{"n_layer": 10, "d_model": 384, "balance_bias": false, "n_head": 12, "n_kv_head": 12, "head_dim": 32, "vocab_size": 32768, "positions": "rope", "init_std_o": 0.0, "lr": 0.000971, "beta1": 0.95, "beta2": 0.95, "decay_shape": "linear", "train_tokens": 487100000, "steps": 7433}
Below are experts of layer 3 (counted from 0) of a mixture-of-experts language model. Rows are named gate (a neuron's input weights, with its number), up (a neuron's input weights, with its number) and show model dimensions 256-383. Each number is 500 + 50 x the weight over its row's rms, rounded and kept within 0 to 999. Numbers have three digits each.
Before each expert's rows: "comes after" lists some tokens at least twice as common just before its tokens as in all text. This comes from a sample of Wikipedia text that the model never trained on. Tokens count by the router's weight.

# expert 10
comes after: " ", "1", " |", "2", " was", " ("
gate2:467414539533437521468519596578499455400483485486537573438428499438460544606509599625533549528431465510503471431538529513556553528473510598510496560451492456527496468425528474476432521519536468598422576517448505523504428421488495538522416501532402589503528552568552439586448492493527576538499518557540463487443527539511485495525464496515462555470566478493440488507474513530490439504451
up2:528561462524558559587479447418581431535532577498478429545546530504493551430452470474511527615499442416494513480560482521476512454457506523529605511470543605484565532568506567591430517561553517476405493466536492559483535549409493591530494505472544459515369390430476510439481495512491461434523510511442493473552491428476421444482527557469500551495562564491543480504553499440506511543522

# expert 6
comes after: " of", " in", " with", " to", " for", " as"
gate2:452517453492514563436466487509473458510564521406465488496556493496525465507499504486508506466465495432470534427592500443481510530488450523456517540416478522438578580464528405521501482371529512533529468449487432598517489526490488413544548399419496420483467435483410438398511436503422470413610460511482548556493531524513448493438598433539509524498512488500580411484473539447520558606530
up2:460470497513510482548534477501438450504510491540488493532481472565551582579484513441437465512492467498466493408500431556539482493482537510549541527460555459546611417447436519443496400538546555497503466503533488621523504531492402548489360543505548584479512415591561490531517544471569584508498476447481487514570495559526507487442482542471524516396456555531482498439632483498535489436543

# expert 5
comes after: "\n", ".", ")", "%", "\"", " —"
gate2:533407545573543523498569590427562461497415471530510586518478509520459595483517506481477461510452479482428494491461474654485560487474569603508502443487547580526468467417511504475581550473577455529543515502479483498545510464389505499555531433493507611529482465455502511476481515590550516439497429574487415650541495540478468479543499448571549460534503540468454481493462519493520449441556
up2:471523446389483420510422564466392484446470529434440436480483387443497557565519543460483439430436488521504523510566527497460533545490467510488502542535553543584449511591445487462523521500433513454510517498535565466533467543536484518586498442590539556538463568482432518524398541503456531518422521415404577441562510439441602555470463512491592465506443523546471490468550529544449509465496

# expert 4
comes after: ",", " he", " and", " He", " It", " it"
gate2:527431426562501471436574571444549482477563533499534563532465485554498446523497574479374507474563456513598449524503497544390458492543533423503414492515552458411486499518535515474522503466520434462512580552556501476491494552560447426549485545456491460468487452461535424488471479523502496568528476523512488437500523482538417575526539468513514630515437440559482572438554597528506492528481
up2:414510465474502461430521500388544488485546550495512493594490559501458451520449423492488519568499433438449500508545461545561448397495460508537454511517582468429509460469523536434549497506485485463521504469521481530463446418507496487485437456495529526495514457494465498467493455490533498625420492505488505590538508523498529435525393557474500452589490527545419420407479470496453542555469

# expert 3
comes after: " the", " a", " The", " an", "s", "The"
gate0:522515508566485394546522557447505455492474523497570566489482496509478498508499366571454545544535465523387509555450539502543529552463468508475520501556382556488581491489496439559497554475574594404498515506485483486480540467529529538506519503532456578501507450527482479507467471488538481558485531507544362455534548409368462533490531422523487420458519587444570534533561442449470505493521
up0:464610493434530510484564457463470530496496460560548482491526495506511501424432532510520457476497438471574465522507465445510484529434495589532565425462498650569485478509499613586484524494522455516434493488504405501519438497532415566430502567465505521485490542487522483527428530548454529640524561441480563516466516523445506529463445514551505395570557423522489462585531433513542475463456

# expert 11
comes after: "0", "9", "1", "8", "2", "3"
gate2:476540540477554467357457484498534529547519481498523414550570477519520506473496455422509552559500507471490432447567521473493525506487506499557679479485565433455481469414461461503503526456428542536583450525521394471577545463515407513505480452467454409473534416517442406488465486433504511474413611463509508529513568567491513518493544575498557455451470546496581520553581470494508423464458
up2:428523527437537426404417438482424443615474502508530450545630385495459459534528497418417466644563472499503469431533562454427497508445476511509504477485635480441522563423478465489530432445446462474521447556544454417547519476456419447496499502500438498431541503496486441466485500439556593429389560385364523541500564486479519542452462558510553478501493620548523441475494515585561525462393

# expert 12
comes after: " |", "0", "5", "|", "4", "3"
gate2:497492500574499534465553487599560460519460624525463455469572519361521526494556490415499527499405503437473524552493475529462475545492498519547474570428472511440525461473568505619504574543570541426541476453404501524533516485444529514553485496527463468463492512522436519565567553513490528503432454483461572557428567559459523484516593375578497571556482495460463456522517448484539460482491
up2:490546566412472453440557411563552587512494556571489496541580533558590478469573486507611569402477480562467495590491482511593482561489460527491567482495474536483446563427441445523602438403488429597516478550492488458441421452538469491409544502489611478489542516453388501510527517427529484441420502464538489501467574502419539482546562508602509556472455525481459492536435483548623478516544

# expert 14
comes after: "\n", " |", ".", ")", "==", " ="
gate2:642509506517433462467453490469453474452537514487526500457534525525645472467482517533467602499503553464499417460481494480560479505503498397549575493402453511484511544504538554467423420508492567619487589511425505466567467496413527551488482568565474492559507525559528523449574519524431411478603556511578476621532537545458563493459611550548599504553490486503522406595533512499533538449551
up2:379571458476499545609514429553493492428431515547515433519543415484366494568431502520602515561493533497526480460648479511524538477511494550477461528538639445475541466523491489513492482530404549449450506560520414491533545452566487488543548544513504507475396583424444493561539482379505533427552480434327469481494453507469522547490443555495495543555452512581418384455432463415494547540496

# expert 13
comes after: " ", " in", " of", "|", ",", ":"
gate2:475463499525561454352461515578413521526506545511474503537548525564447523465550426440475485537512457501425424576458599545479432470495563462478430458494531505466455461588379595525514493479487493462462459483519555485511461584498418442526417554577573535527467499495471520504501542461601410444417560517457493555477510385458481515540470497556587580474424465474456502501513529555473503498446
up2:486477478536463469617529545485492496537539449438472534456484443391541521531536443478556524437461580522608534503444497503410466454484430483462508504483504479508450545487467524481542402554444503493607619569484476516476490352495471489485560547459503597476596525482525550502515521548520512512546496531510532387466404473498465403497483436535495489570513540439460464460513410429490523499498

# expert 9
comes after: "\n", "'", " his", " that", " where", " with"
gate2:592448472488410601455474549531492547537560484450491511411498533499558485528568576434481481491519503547518520500507497461481557458543418390503434516481468519433506613393451447507353555507545497504492555606469467445488489506535509412617509523541432483563453477554479564440532400480564413572523543507345564524507470534568434489445487493431397506474527441456489567453532566552433446509536
up2:563536526515511558500500483429488481599566445426495536571524558565465436525495409498536514516553457480543627494435446504512495481440577509474480537478592485461549555545481521479563518401446544448509492388479566533412532571573542496551485569509542505499488490549521530556517578445424481442517409516558525494504442418549413417445499500475487479415498478499451558473506430513525616401557